config = dict(
    moe_layers=[0, 1, 2, 3, 4, 5, 6, 7],
    normalize_top_k=True,
    positions='rope',
    rope_fraction=1.0,
    optimizer='soap_variant',
)
Below are experts of layer 5 (counted from 0) of a mixture-of-experts language model. Rows are named router (the router's row for the expert), gate (a neuron's input weights, with its number), up (a neuron's input weights, with its number), down (a neuron's output weights, with its number) and show model dimensions 0-159. Each number is 200 + 40 x the weight over its row's rms, rounded and kept within 0 to 999.
After each expert's rows: "comes before" lists some tokens at least twice as common just after its tokens as in all text. This comes from a sample of Wikipedia text that the model never trained on. Tokens count by the router's weight.

# expert 3
router,174,189,145,167,141,178,144,247,144,186,180,151,197,166,305,217,247,219,143,177,158,285,225,223,261,180,194,165,242,257,155,144,206,197,202,173,197,176,227,200,197,126,264,252,205,211,223,177,215,289,209,176,213,224,145,221,217,206,200,227,143,182,206,235,204,202,161,213,198,155,283,142,138,175,158,175,231,280,178,188,129,155,189,181,184,175,214,175,221,205,202,235,218,186,206,194,177,104,288,207,173,198,183,267,192,244,146,221,214,160,211,163,171,209,220,127,206,229,182,229,244,274,177,238,162,147,201,96,148,165,112,181,205,164,205,153,205,144,119,242,169,161,194,192,159,278,166,194,161,191,266,167,200,174,198,216,263,167,184,200
gate0,252,226,162,234,212,223,168,252,207,183,204,204,186,191,272,249,165,211,203,263,137,170,161,160,195,229,199,213,188,261,202,249,224,155,253,272,274,251,198,177,173,222,250,284,178,283,216,248,220,177,208,216,216,185,233,130,196,247,205,181,142,160,184,210,238,268,258,217,243,245,163,206,170,184,247,193,241,189,199,269,173,235,237,152,216,226,221,146,220,160,161,192,201,179,141,221,141,170,216,183,246,170,196,215,171,225,138,229,156,192,206,192,314,226,259,161,154,144,180,233,226,183,154,162,182,228,177,108,226,202,167,186,200,162,201,208,220,216,159,191,164,199,170,219,128,296,205,203,176,193,283,232,142,158,248,244,257,117,291,253
up0,222,199,177,120,153,226,267,211,199,152,136,158,109,197,195,243,168,143,193,180,164,187,164,182,238,236,212,213,278,256,149,277,235,139,210,132,161,219,144,152,216,185,181,231,164,310,276,184,118,120,206,211,204,188,177,219,179,160,231,210,168,115,234,239,230,176,163,220,183,213,196,142,195,186,196,172,260,187,207,272,131,190,160,140,176,167,203,168,190,174,176,180,113,210,191,224,203,188,177,218,222,246,256,225,163,217,219,244,161,216,219,252,169,198,218,160,194,164,188,219,191,208,191,179,279,158,238,106,212,140,228,254,183,186,166,166,153,246,237,193,204,165,201,276,190,189,180,220,223,221,270,126,155,177,199,201,245,133,253,201
down0,230,214,205,252,239,247,148,193,215,187,230,196,150,212,187,163,210,192,213,238,169,174,166,167,131,190,172,244,173,135,206,166,198,272,192,258,206,138,203,174,133,155,192,201,195,156,173,223,215,275,260,128,175,205,172,259,78,229,176,208,168,202,171,185,242,235,253,138,239,157,228,214,222,227,178,197,96,212,184,207,233,220,202,222,159,188,158,290,214,142,177,200,225,257,168,210,209,209,179,191,254,255,203,214,171,233,247,116,182,222,188,172,250,252,213,187,252,188,201,182,173,221,254,255,78,181,186,179,295,211,218,222,233,179,243,261,181,164,172,152,277,232,129,211,179,144,136,163,170,253,146,238,192,190,230,210,189,217,129,230
comes before: " and", " but", " which", " who", " including", " with"

# expert 27
router,182,153,252,146,203,167,196,233,178,157,111,140,232,167,258,161,266,156,202,219,125,184,260,199,169,205,190,140,256,308,174,142,184,162,221,196,168,202,281,201,138,254,240,229,214,189,160,119,256,228,185,261,206,162,181,226,155,188,259,217,232,141,285,202,227,243,185,265,214,141,229,149,206,120,175,187,247,265,179,258,160,163,185,198,168,155,199,186,246,191,199,209,262,155,224,178,217,157,217,259,214,156,204,197,168,237,201,184,210,200,231,143,175,236,240,218,210,270,248,221,227,201,211,228,260,181,227,211,127,132,158,176,219,188,207,274,252,175,209,228,142,151,280,200,123,236,197,177,146,202,197,195,179,236,218,221,175,211,206,221
gate14,170,240,207,176,216,210,121,217,245,189,187,115,190,141,224,286,214,232,135,148,196,187,223,154,222,211,252,255,214,187,168,189,200,175,217,159,199,248,212,189,97,251,236,216,242,216,181,121,231,161,191,251,228,213,248,260,151,214,209,121,186,167,307,184,246,168,152,227,160,223,212,214,231,211,97,217,249,237,233,242,175,169,218,220,192,148,224,236,230,148,201,185,186,189,171,160,163,178,257,210,209,161,249,234,199,222,147,267,197,217,205,293,178,213,203,216,144,261,265,205,171,194,274,243,239,180,218,282,229,133,201,163,148,142,188,289,158,212,226,250,233,169,217,184,157,147,212,202,212,166,241,174,259,217,251,221,174,235,174,204
up14,217,193,224,184,228,242,215,169,205,193,108,231,187,179,275,251,213,154,245,208,202,145,211,222,115,238,147,249,224,135,229,261,202,229,194,139,297,150,164,150,190,189,189,153,184,163,155,248,219,194,263,192,211,219,217,220,217,228,226,199,223,252,157,182,126,234,239,176,248,154,187,150,210,201,219,233,220,140,247,147,177,177,181,184,217,143,169,170,214,216,191,220,168,174,251,165,168,106,219,193,127,213,168,192,184,252,189,194,188,277,112,109,289,195,198,160,230,215,243,156,152,202,183,259,132,219,116,181,175,219,174,205,194,141,234,155,191,147,180,214,200,185,189,212,232,140,214,166,160,263,179,272,268,154,167,260,195,166,244,231
down14,185,226,107,176,285,172,242,158,234,187,227,192,165,128,196,170,280,234,216,225,258,179,242,214,159,158,155,185,196,160,204,201,206,243,247,207,229,179,176,205,223,176,197,219,286,208,123,209,101,152,190,168,168,248,208,223,160,205,175,133,245,167,209,179,175,182,234,188,199,234,220,164,238,74,194,263,182,208,125,183,202,174,162,192,148,200,164,210,150,222,249,182,194,196,186,226,220,124,228,256,138,187,244,180,239,187,167,197,209,214,245,138,182,183,292,184,204,240,275,197,247,202,188,235,145,217,140,219,229,231,251,161,191,185,200,182,160,150,129,254,175,218,230,204,147,179,192,136,176,180,213,309,224,261,158,189,127,190,258,186
comes before: " the", " a", " \"", " his", " these", " their"

# expert 117
router,105,185,250,190,183,175,172,251,152,132,136,157,242,117,277,156,246,194,186,211,198,255,238,204,269,215,154,147,195,203,200,192,157,210,170,222,229,222,215,207,212,127,167,251,177,170,191,181,207,197,233,188,197,157,130,168,200,212,208,177,162,217,231,216,195,276,226,164,207,167,225,172,160,187,177,191,240,207,141,247,285,146,168,172,203,173,258,141,252,236,179,148,259,222,226,232,240,143,250,218,282,175,119,253,197,199,116,185,233,189,165,174,214,213,216,166,218,182,171,200,203,249,139,239,234,141,237,122,191,119,131,177,200,239,182,242,300,182,185,239,173,105,198,185,155,198,238,162,205,222,237,188,183,205,197,216,183,172,152,279
gate0,273,194,206,209,166,164,318,148,238,179,154,170,155,144,159,182,184,249,217,144,155,258,231,198,140,192,134,225,152,194,268,231,221,230,164,206,241,233,215,185,217,178,143,334,243,173,257,244,211,170,241,207,199,195,160,242,153,267,218,192,185,187,257,192,203,211,207,243,183,212,227,188,135,207,159,206,159,244,233,223,161,163,182,251,258,226,253,223,216,225,188,184,215,189,158,151,236,240,230,181,203,242,189,230,177,170,134,160,289,187,204,207,209,160,122,152,161,219,168,170,154,286,259,234,198,210,283,164,214,213,259,183,194,259,245,162,250,180,237,187,261,265,256,214,214,246,160,192,179,171,164,259,224,262,153,170,167,209,206,208
up0,158,214,143,156,267,174,259,144,245,192,213,167,248,181,230,161,196,163,197,219,207,227,254,184,186,215,247,260,219,130,175,152,202,221,133,176,208,218,231,211,218,187,236,211,162,209,161,176,199,129,115,261,221,177,195,192,199,167,186,121,193,194,252,155,274,225,204,229,269,190,201,180,228,195,224,188,156,262,221,177,122,265,196,156,226,248,155,235,200,232,160,224,226,179,257,153,143,259,242,280,180,157,240,163,245,259,214,237,235,172,203,246,231,196,155,233,230,247,154,173,188,221,243,130,217,196,140,116,166,184,296,168,295,172,221,145,157,166,169,186,194,209,177,276,224,184,203,154,166,243,145,189,143,236,207,247,181,188,261,248
down0,214,152,215,164,177,282,255,275,184,260,250,168,185,214,202,197,245,249,221,161,278,238,219,127,243,183,122,250,152,250,139,197,184,159,176,228,219,237,148,235,151,231,173,233,208,200,226,191,280,187,229,149,232,117,180,215,208,151,231,243,213,224,186,191,154,217,224,178,229,150,175,216,159,186,185,207,203,194,91,277,201,179,211,228,242,256,258,224,289,219,185,149,163,290,235,174,203,201,149,158,162,111,229,179,231,188,187,194,211,218,191,166,123,187,221,181,186,164,175,192,192,259,277,250,203,231,128,211,224,205,224,153,221,201,101,193,231,151,245,180,152,226,253,175,204,174,176,225,163,211,202,155,230,295,217,186,214,219,224,163
comes before: ",", "\n", " |", " (", " and", " de"

# expert 110
router,149,167,230,158,231,193,135,212,145,204,179,147,219,155,217,186,229,108,275,153,171,202,254,294,171,239,174,183,219,305,187,129,191,165,212,168,193,228,232,185,214,185,261,279,190,190,199,190,233,206,219,230,170,152,163,223,210,166,209,193,195,175,231,241,210,207,217,239,247,113,249,166,190,126,193,137,259,253,218,205,184,154,191,217,213,152,198,159,206,187,174,224,240,193,245,189,193,99,271,196,210,221,188,229,174,248,71,154,223,213,226,150,182,236,203,131,216,210,214,261,215,232,145,204,227,159,216,170,192,160,144,200,232,179,198,315,214,144,208,157,150,143,234,247,184,284,193,202,205,207,213,214,217,190,258,217,271,211,197,247
gate0,155,152,147,175,226,109,199,201,173,213,207,121,111,160,224,215,217,142,215,230,243,217,195,280,189,172,100,298,235,176,147,148,291,201,157,231,157,142,202,188,204,183,183,182,255,160,232,181,178,124,254,198,263,179,203,194,231,181,158,204,229,179,163,218,169,193,294,216,188,143,158,227,224,117,124,209,246,131,223,266,212,140,224,187,193,237,173,219,159,164,254,173,200,231,199,201,141,243,190,194,213,253,255,173,224,221,160,160,237,235,151,207,176,178,192,199,206,203,201,268,255,198,205,193,142,200,258,166,271,160,204,174,237,143,169,186,227,233,160,234,216,161,228,238,192,208,244,180,255,275,217,195,240,225,146,232,227,256,207,205
up0,234,156,245,229,164,202,197,190,184,199,198,226,277,203,170,156,230,142,238,184,160,133,166,111,191,158,176,127,115,210,206,240,147,209,246,188,200,149,161,182,211,226,211,221,120,255,175,201,239,215,249,203,163,190,216,177,190,221,147,208,118,216,193,138,193,159,181,236,263,191,222,198,131,254,267,167,142,175,185,145,252,225,215,152,205,149,270,180,211,245,152,208,195,123,248,225,164,146,147,186,152,150,118,232,172,212,198,219,149,180,124,190,139,207,203,253,180,116,151,149,197,162,164,220,188,167,161,227,145,176,111,191,184,254,225,222,243,184,239,174,234,170,198,172,219,198,253,170,224,127,197,181,219,169,166,175,192,125,123,183
down0,171,206,209,224,191,209,155,221,115,230,203,136,250,150,222,187,323,170,174,196,201,176,218,168,193,205,183,207,167,231,270,112,160,188,248,221,180,216,198,248,222,153,246,227,177,199,216,240,244,217,198,238,208,138,131,189,315,212,223,196,174,226,198,203,269,237,169,226,233,244,261,203,170,210,181,186,232,158,189,196,206,204,192,146,156,190,236,201,213,128,142,141,254,237,257,199,167,252,245,192,217,185,159,195,201,151,237,198,226,265,193,154,168,260,211,180,204,128,188,217,149,130,153,118,211,181,213,216,116,225,244,229,293,258,238,217,194,252,179,228,218,219,201,256,234,183,196,239,186,145,237,79,171,233,206,205,109,198,208,211
comes before: " the", " ", " a", " his", " New", " its"

# expert 29
router,217,205,174,184,171,201,129,232,232,196,231,147,189,158,212,226,216,163,224,190,205,212,272,326,197,168,215,211,189,304,200,190,216,174,223,199,161,194,187,181,180,164,276,301,205,215,204,169,264,187,191,164,219,189,159,166,184,238,210,211,220,228,202,177,188,175,177,175,219,158,217,116,188,92,167,183,288,180,185,178,257,132,159,191,274,181,294,146,191,209,216,206,151,169,224,160,212,136,221,210,234,205,197,182,161,204,136,177,236,166,301,164,179,242,285,171,155,144,258,264,192,237,133,212,184,181,176,207,166,154,142,136,233,223,189,233,285,171,187,191,146,156,198,206,181,190,135,182,195,231,171,229,266,191,192,185,207,234,176,273
gate0,181,219,149,171,217,175,114,262,259,150,264,120,254,211,189,227,182,227,193,225,161,189,172,215,212,160,281,237,187,217,191,170,231,123,192,187,230,145,172,220,220,163,275,192,131,162,254,167,224,193,150,189,254,197,129,119,230,258,176,134,257,227,202,139,213,215,202,241,172,170,186,162,173,158,230,172,279,201,222,241,187,184,170,251,224,135,142,220,185,160,151,219,177,236,225,259,233,162,216,162,168,200,285,117,140,217,186,208,205,168,200,112,147,230,184,197,166,132,250,236,258,220,226,185,189,249,218,223,214,221,214,254,222,194,202,249,173,160,183,154,153,186,191,209,280,173,137,209,158,207,256,231,265,149,170,220,245,196,172,155
up0,277,300,139,200,233,111,165,213,169,138,214,123,210,273,202,156,164,257,232,218,182,242,267,190,221,198,221,158,127,219,194,179,140,177,274,242,190,161,138,161,228,212,212,235,169,178,194,215,192,185,181,187,157,242,193,154,214,210,142,197,166,185,167,201,238,229,287,234,232,204,199,130,187,133,184,159,260,144,172,271,198,246,138,241,248,158,157,187,183,220,249,106,141,187,217,187,198,206,206,148,174,194,248,141,202,186,208,219,176,190,189,191,86,235,190,217,113,199,235,187,220,232,146,196,239,175,184,183,153,150,155,222,191,203,127,232,185,230,190,183,168,175,226,148,165,192,133,195,231,217,179,237,236,154,110,202,197,161,170,167
down0,262,185,197,135,196,204,193,218,217,237,237,191,239,193,229,230,165,134,218,177,242,190,211,209,210,162,278,273,220,206,160,156,247,155,189,155,162,149,228,244,216,113,230,184,241,138,238,129,221,136,212,264,170,193,224,126,193,206,178,179,264,224,245,262,205,101,210,162,255,233,173,221,298,164,211,202,222,205,260,123,198,156,186,184,227,225,218,225,243,172,171,163,189,212,166,241,240,187,223,229,203,194,207,259,226,220,248,241,85,215,201,153,224,273,176,199,226,217,168,147,241,173,245,196,140,189,231,221,192,162,230,264,258,145,253,219,200,167,250,210,158,188,191,223,184,139,267,202,180,237,146,195,200,135,261,263,225,196,127,244
comes before: " the", " ", " a", " November", " September", " May"

# expert 51
router,146,184,185,183,205,137,166,181,189,196,178,102,229,164,221,162,245,148,156,226,155,248,203,202,222,171,186,173,220,292,244,153,173,211,172,154,234,215,219,181,121,162,246,279,171,152,127,179,251,212,212,159,275,182,198,142,181,223,205,242,168,149,219,195,175,249,158,145,186,188,190,185,157,72,213,190,205,200,177,242,181,191,170,166,192,196,237,186,195,165,220,230,201,199,258,185,200,135,224,189,261,194,156,185,160,202,141,147,245,183,206,227,203,217,318,199,246,184,200,214,236,245,210,241,197,122,237,198,192,117,85,147,207,234,182,235,316,168,181,239,234,154,171,157,168,246,208,159,220,186,174,204,158,218,160,213,210,254,181,247
gate0,190,182,214,188,244,219,138,212,177,236,132,205,241,166,199,167,172,305,238,147,175,180,159,131,232,232,268,208,159,263,207,218,219,294,208,164,204,182,290,175,189,182,247,187,281,167,241,195,192,203,167,239,158,143,233,250,225,187,160,278,218,94,225,226,143,177,243,206,248,165,186,174,175,235,240,199,171,198,179,282,181,211,250,220,189,192,153,178,165,110,162,234,218,135,202,182,238,172,208,140,306,106,176,201,190,191,191,242,254,201,237,169,226,191,154,155,177,210,153,230,240,136,185,182,261,171,209,206,174,257,186,128,146,206,162,223,186,242,192,210,262,165,218,177,200,157,245,201,226,210,171,132,215,212,204,153,188,251,184,154
up0,196,229,198,184,223,206,262,189,195,190,185,145,210,70,216,198,196,178,168,177,208,231,176,198,209,134,175,200,148,248,201,189,203,127,128,209,222,161,206,157,244,243,169,208,202,280,208,214,255,272,245,210,208,196,102,269,201,168,210,280,196,183,204,165,177,234,122,184,188,243,232,268,203,208,228,224,183,194,195,134,157,270,306,209,234,107,237,276,233,210,247,259,160,175,181,210,244,197,232,254,195,166,206,172,141,272,176,185,153,193,200,210,188,241,161,225,134,202,201,225,268,138,159,143,176,168,185,264,252,239,264,192,219,240,209,263,238,166,146,154,205,152,210,211,250,232,208,248,129,171,215,246,208,227,188,202,198,209,214,161
down0,239,257,162,117,181,167,164,208,192,191,204,243,198,159,177,155,149,208,222,131,172,208,130,253,148,261,269,207,143,227,212,239,186,148,263,214,192,209,243,191,250,162,182,196,184,196,200,240,207,184,160,217,130,164,94,240,183,191,163,266,223,265,179,175,186,211,202,248,303,231,223,193,176,206,236,248,161,258,185,193,154,222,205,225,180,286,230,253,212,206,238,314,144,170,206,152,277,145,175,171,202,176,249,239,187,209,202,186,232,167,172,159,136,169,263,143,156,180,166,195,158,141,258,192,195,170,219,174,250,208,191,203,241,287,192,193,198,248,188,145,229,172,223,186,201,137,249,125,200,277,186,221,196,206,233,251,203,251,170,188
comes before: " |", " (", ",", "\"", " |\n", "\n"

# expert 33
router,130,196,228,181,190,176,122,262,146,212,123,140,210,179,260,207,212,190,205,230,161,254,200,273,167,182,194,190,182,219,182,180,159,214,218,187,222,210,208,198,183,126,248,229,184,214,180,147,230,276,232,202,261,189,173,149,224,212,273,149,187,155,196,211,213,222,225,193,210,190,247,202,173,176,149,169,236,165,139,204,224,212,180,210,130,169,234,86,203,235,188,172,182,207,283,215,222,107,257,191,320,174,150,231,169,220,152,101,212,210,169,160,173,264,215,174,213,208,171,201,266,252,172,217,204,165,182,183,143,118,185,200,211,204,158,203,312,104,204,225,156,143,195,179,173,260,214,218,188,234,253,149,194,179,218,170,211,190,169,253
gate0,121,242,223,227,261,161,184,228,171,207,173,153,113,270,172,214,140,178,193,248,234,215,166,187,148,195,249,136,143,236,229,194,224,202,219,148,124,132,163,175,143,183,220,176,232,256,228,166,195,222,198,290,167,216,169,137,201,140,209,219,218,206,199,256,252,238,225,246,180,147,220,206,155,250,192,141,129,189,197,165,120,220,211,204,179,192,215,122,180,143,250,153,234,234,211,202,245,150,119,245,189,178,251,141,141,152,177,226,272,227,261,180,214,197,207,235,156,232,183,167,157,238,177,185,253,149,185,210,232,175,203,175,228,151,204,132,204,170,183,207,199,176,167,233,193,252,233,280,253,133,234,187,285,218,254,146,228,188,201,226
up0,178,220,258,184,193,195,224,234,166,218,152,215,172,204,176,140,138,271,212,221,126,195,236,321,174,127,234,248,108,223,232,141,155,153,183,280,177,141,135,157,203,246,192,165,194,211,190,215,187,176,192,184,167,211,211,257,225,203,188,230,205,163,192,200,276,233,185,281,195,223,186,212,184,186,239,103,166,155,223,223,249,200,230,177,168,221,261,121,229,229,143,174,227,203,243,203,285,145,189,228,222,294,223,215,260,184,236,211,227,199,140,181,165,175,213,220,238,215,161,234,210,206,239,121,197,182,138,178,217,172,155,164,197,223,208,156,216,223,112,179,228,271,155,248,179,271,158,257,195,172,172,187,245,214,199,145,141,167,221,210
down0,187,223,182,270,141,181,224,96,173,180,222,222,179,123,241,147,228,225,154,216,215,209,200,190,239,156,200,268,204,217,150,193,214,237,247,243,252,255,248,142,194,188,224,113,184,142,152,210,225,213,260,156,203,209,209,176,211,151,231,224,217,163,177,237,200,184,172,196,219,177,215,227,202,218,122,221,227,247,148,195,123,265,159,243,256,185,162,245,219,238,204,260,226,105,160,161,106,221,208,282,195,142,283,185,197,129,137,200,238,190,243,202,191,205,190,236,181,209,192,226,240,127,203,203,228,207,216,192,143,255,209,168,204,182,199,260,230,192,286,192,180,261,246,227,231,192,128,172,207,216,165,134,259,234,175,120,143,199,251,208
comes before: ",", " (", " |", "\n", "'s", " –"

# expert 100
router,146,150,187,213,155,158,239,225,225,210,181,164,184,118,269,171,251,154,186,211,165,240,179,233,177,150,222,235,220,266,223,143,207,159,222,130,188,210,241,171,209,193,245,239,232,180,181,172,232,212,207,212,241,178,182,234,209,243,176,225,202,186,211,182,253,133,215,179,178,105,269,177,139,170,219,166,253,221,169,193,227,140,131,155,244,130,296,175,220,206,187,238,171,211,224,231,241,153,233,219,275,213,156,262,197,217,191,164,267,100,220,172,169,263,210,134,207,204,146,228,237,266,215,221,159,178,169,188,144,197,183,232,226,183,203,217,269,133,191,212,136,128,213,202,106,185,183,209,179,218,267,222,236,234,226,210,199,256,134,295
gate0,254,155,247,213,165,158,189,109,136,163,150,196,180,216,116,179,244,198,224,174,201,222,225,186,226,179,159,229,248,230,231,265,235,163,166,138,213,110,204,178,191,182,193,258,204,197,205,183,243,196,125,167,237,243,277,174,197,265,229,159,219,213,231,156,195,230,186,165,246,170,255,151,240,222,155,202,156,169,230,130,231,171,248,206,202,247,124,189,217,186,163,156,283,222,194,252,176,273,259,197,214,171,188,167,191,150,134,195,267,195,241,240,152,242,176,218,191,269,145,207,193,219,169,195,307,221,240,124,215,181,226,171,226,155,242,164,190,185,282,254,161,137,230,224,172,151,202,204,119,161,192,248,178,140,218,223,187,220,172,166
up0,247,144,223,243,241,200,137,185,165,207,178,151,180,208,213,222,217,196,226,251,206,230,121,204,169,152,229,172,235,196,231,172,202,356,216,245,281,168,144,202,273,172,279,135,180,135,158,243,220,238,290,200,174,176,226,151,208,245,185,231,213,271,239,197,215,171,213,261,208,227,180,133,180,160,205,141,172,202,178,236,207,262,212,168,289,195,168,211,244,180,258,139,205,211,187,208,183,169,197,183,187,172,142,134,173,227,204,163,252,220,240,194,241,271,220,197,144,160,151,149,187,208,181,143,209,170,231,188,214,231,208,181,169,173,206,232,200,229,253,156,205,80,162,191,199,181,181,226,222,194,180,190,167,89,241,220,261,218,190,228
down0,247,202,230,152,170,189,207,188,222,205,198,150,234,234,113,239,201,144,158,113,145,201,202,163,191,203,240,196,178,226,281,260,211,229,201,231,249,162,200,185,214,193,176,191,221,209,260,113,205,184,174,214,246,168,264,310,108,128,237,190,234,240,220,220,251,167,194,229,198,158,137,233,177,226,151,170,159,190,168,256,285,204,231,163,240,238,146,175,144,139,236,206,173,195,228,286,234,187,223,165,190,153,142,197,245,247,214,172,200,266,213,226,146,218,179,137,227,144,132,173,164,203,211,251,194,188,202,157,262,159,220,143,180,201,231,257,201,250,173,205,229,180,160,150,168,182,253,141,226,249,224,242,205,162,281,189,275,193,211,173
comes before: " |", ".", ",", "–", "th", ";"

# expert 11
router,131,234,233,122,197,102,150,190,173,212,186,166,202,182,256,204,209,190,183,203,264,206,184,206,175,187,137,186,217,216,176,237,138,217,191,162,226,231,212,196,156,129,211,255,174,188,213,116,187,221,199,171,263,160,119,185,218,174,215,213,188,168,197,259,207,287,249,186,220,208,216,149,171,180,146,155,176,255,176,204,209,175,185,204,171,138,276,140,229,203,153,188,239,157,248,184,241,128,251,180,283,170,150,253,198,193,130,187,237,175,229,176,161,263,216,164,156,238,240,255,210,267,173,269,204,165,238,134,139,78,152,210,264,168,209,194,270,202,172,240,134,169,258,193,192,258,184,165,155,196,210,200,170,206,183,210,196,223,179,261
gate0,212,208,147,133,154,145,237,231,179,203,173,223,201,173,182,195,185,239,180,138,205,150,202,168,121,249,252,200,211,239,221,217,205,169,280,228,151,249,213,123,165,204,165,168,278,130,149,168,241,168,127,193,153,151,186,250,176,126,228,226,170,206,255,173,209,258,142,170,234,146,197,234,177,195,205,204,189,255,207,232,235,159,224,303,225,159,175,173,191,173,141,209,230,186,210,189,271,265,129,233,229,222,159,171,175,171,142,220,205,149,194,183,174,236,218,225,237,163,148,197,189,147,174,275,145,189,173,163,282,254,177,162,223,194,156,148,121,208,181,175,256,174,281,135,215,170,149,244,197,214,183,193,175,211,225,225,102,246,201,210
up0,198,184,239,220,176,183,198,176,261,204,236,166,210,230,163,212,168,150,242,237,274,243,224,198,229,159,152,215,199,271,159,134,190,246,103,157,226,163,180,237,204,261,245,218,174,281,199,196,213,214,251,208,193,220,163,253,219,353,150,251,239,208,164,235,258,170,184,165,170,240,163,153,216,219,186,197,201,198,228,131,208,190,211,170,183,233,263,284,272,212,233,184,183,208,194,178,149,175,286,153,159,225,265,256,139,257,239,196,217,222,184,235,190,228,184,219,195,233,259,180,224,206,235,169,199,202,168,187,158,144,176,254,230,266,209,214,194,217,222,180,228,252,179,227,221,252,265,155,186,141,109,265,170,232,222,118,217,184,252,166
down0,221,228,230,238,129,100,231,190,217,149,239,187,188,196,177,195,267,204,164,247,212,193,213,236,132,190,175,151,220,151,188,200,189,233,170,191,127,233,179,172,228,193,179,190,177,293,118,191,161,252,261,196,151,164,198,189,243,192,146,245,144,214,215,145,248,234,142,191,184,189,185,208,177,193,134,248,177,219,205,213,222,169,183,285,181,174,110,201,287,141,224,231,244,283,212,249,171,248,208,243,171,189,204,189,136,195,207,224,214,267,230,199,123,220,203,227,185,222,140,178,271,214,182,149,215,169,243,209,205,194,272,161,227,133,180,286,285,177,277,253,244,210,219,248,156,246,237,193,179,134,192,266,167,228,197,165,215,163,212,194
comes before: ",", " |", "\n", " (", " and", ")"

# expert 40
router,157,233,153,179,182,226,94,271,157,230,126,177,237,191,263,205,259,167,164,184,165,299,259,230,219,175,204,181,210,252,151,158,181,200,222,187,244,170,252,204,186,121,222,301,191,173,172,172,213,252,191,164,200,156,156,252,194,200,226,208,167,210,227,241,196,209,129,200,196,192,296,143,177,200,200,188,216,254,151,202,179,111,194,180,199,151,191,170,167,169,151,280,191,117,206,218,185,116,304,201,225,212,222,275,183,212,181,231,201,160,218,193,195,219,240,136,264,228,215,192,225,262,172,246,221,129,208,129,163,152,145,156,228,193,151,228,234,172,122,224,203,162,178,189,188,227,176,184,196,246,226,209,222,231,229,191,231,204,155,250
gate0,179,183,199,236,188,189,187,142,201,185,93,182,199,219,216,178,237,211,193,223,214,176,269,202,215,164,166,306,265,186,158,210,190,288,195,245,179,153,203,194,216,164,179,268,178,212,204,175,206,274,210,233,211,299,265,239,196,173,181,171,252,227,218,261,178,219,179,172,282,209,198,173,199,89,160,186,254,202,250,118,229,209,236,207,212,201,130,201,231,114,202,236,236,163,249,177,251,150,209,240,233,155,280,133,263,257,229,172,208,193,207,165,138,207,244,158,161,273,260,259,217,183,205,202,153,200,240,229,181,150,211,184,238,181,160,180,115,215,197,157,173,285,161,189,183,189,230,223,161,193,238,186,170,192,158,177,210,251,204,262
up0,164,175,184,248,169,226,197,155,169,155,114,193,199,230,230,222,187,221,168,186,215,186,311,205,220,173,215,300,254,191,102,218,150,265,226,173,202,180,211,163,237,194,197,285,215,232,219,234,188,240,235,216,215,227,234,217,142,142,176,190,262,264,263,194,256,219,196,202,230,237,208,175,159,132,211,196,216,194,228,146,226,170,216,241,221,146,170,201,218,139,233,250,209,171,239,210,196,115,262,250,184,195,259,183,206,266,236,191,210,236,192,138,171,206,235,138,205,213,257,271,164,173,143,139,169,192,295,185,174,127,161,177,191,153,161,198,120,227,195,185,204,215,144,202,180,188,226,278,210,190,239,184,185,171,245,142,243,282,175,270
down0,201,174,266,279,323,235,140,168,232,210,170,195,256,222,143,153,232,175,242,202,270,137,172,204,189,216,204,213,264,208,128,119,176,217,186,244,190,201,231,147,212,208,224,118,145,167,200,157,209,203,168,207,216,194,226,169,227,164,161,286,235,233,213,232,207,134,181,238,191,163,222,227,194,157,258,165,217,210,178,187,176,143,160,252,205,218,148,215,212,180,223,237,267,180,191,204,195,178,238,229,160,178,182,111,204,147,248,140,303,159,219,113,169,160,134,231,190,250,223,209,195,216,191,216,249,234,231,194,227,126,149,251,217,215,115,286,200,230,229,204,222,171,186,217,237,220,214,232,136,193,220,236,258,178,201,206,180,287,200,236
comes before: " was", " is", " the", " and", " he", " a"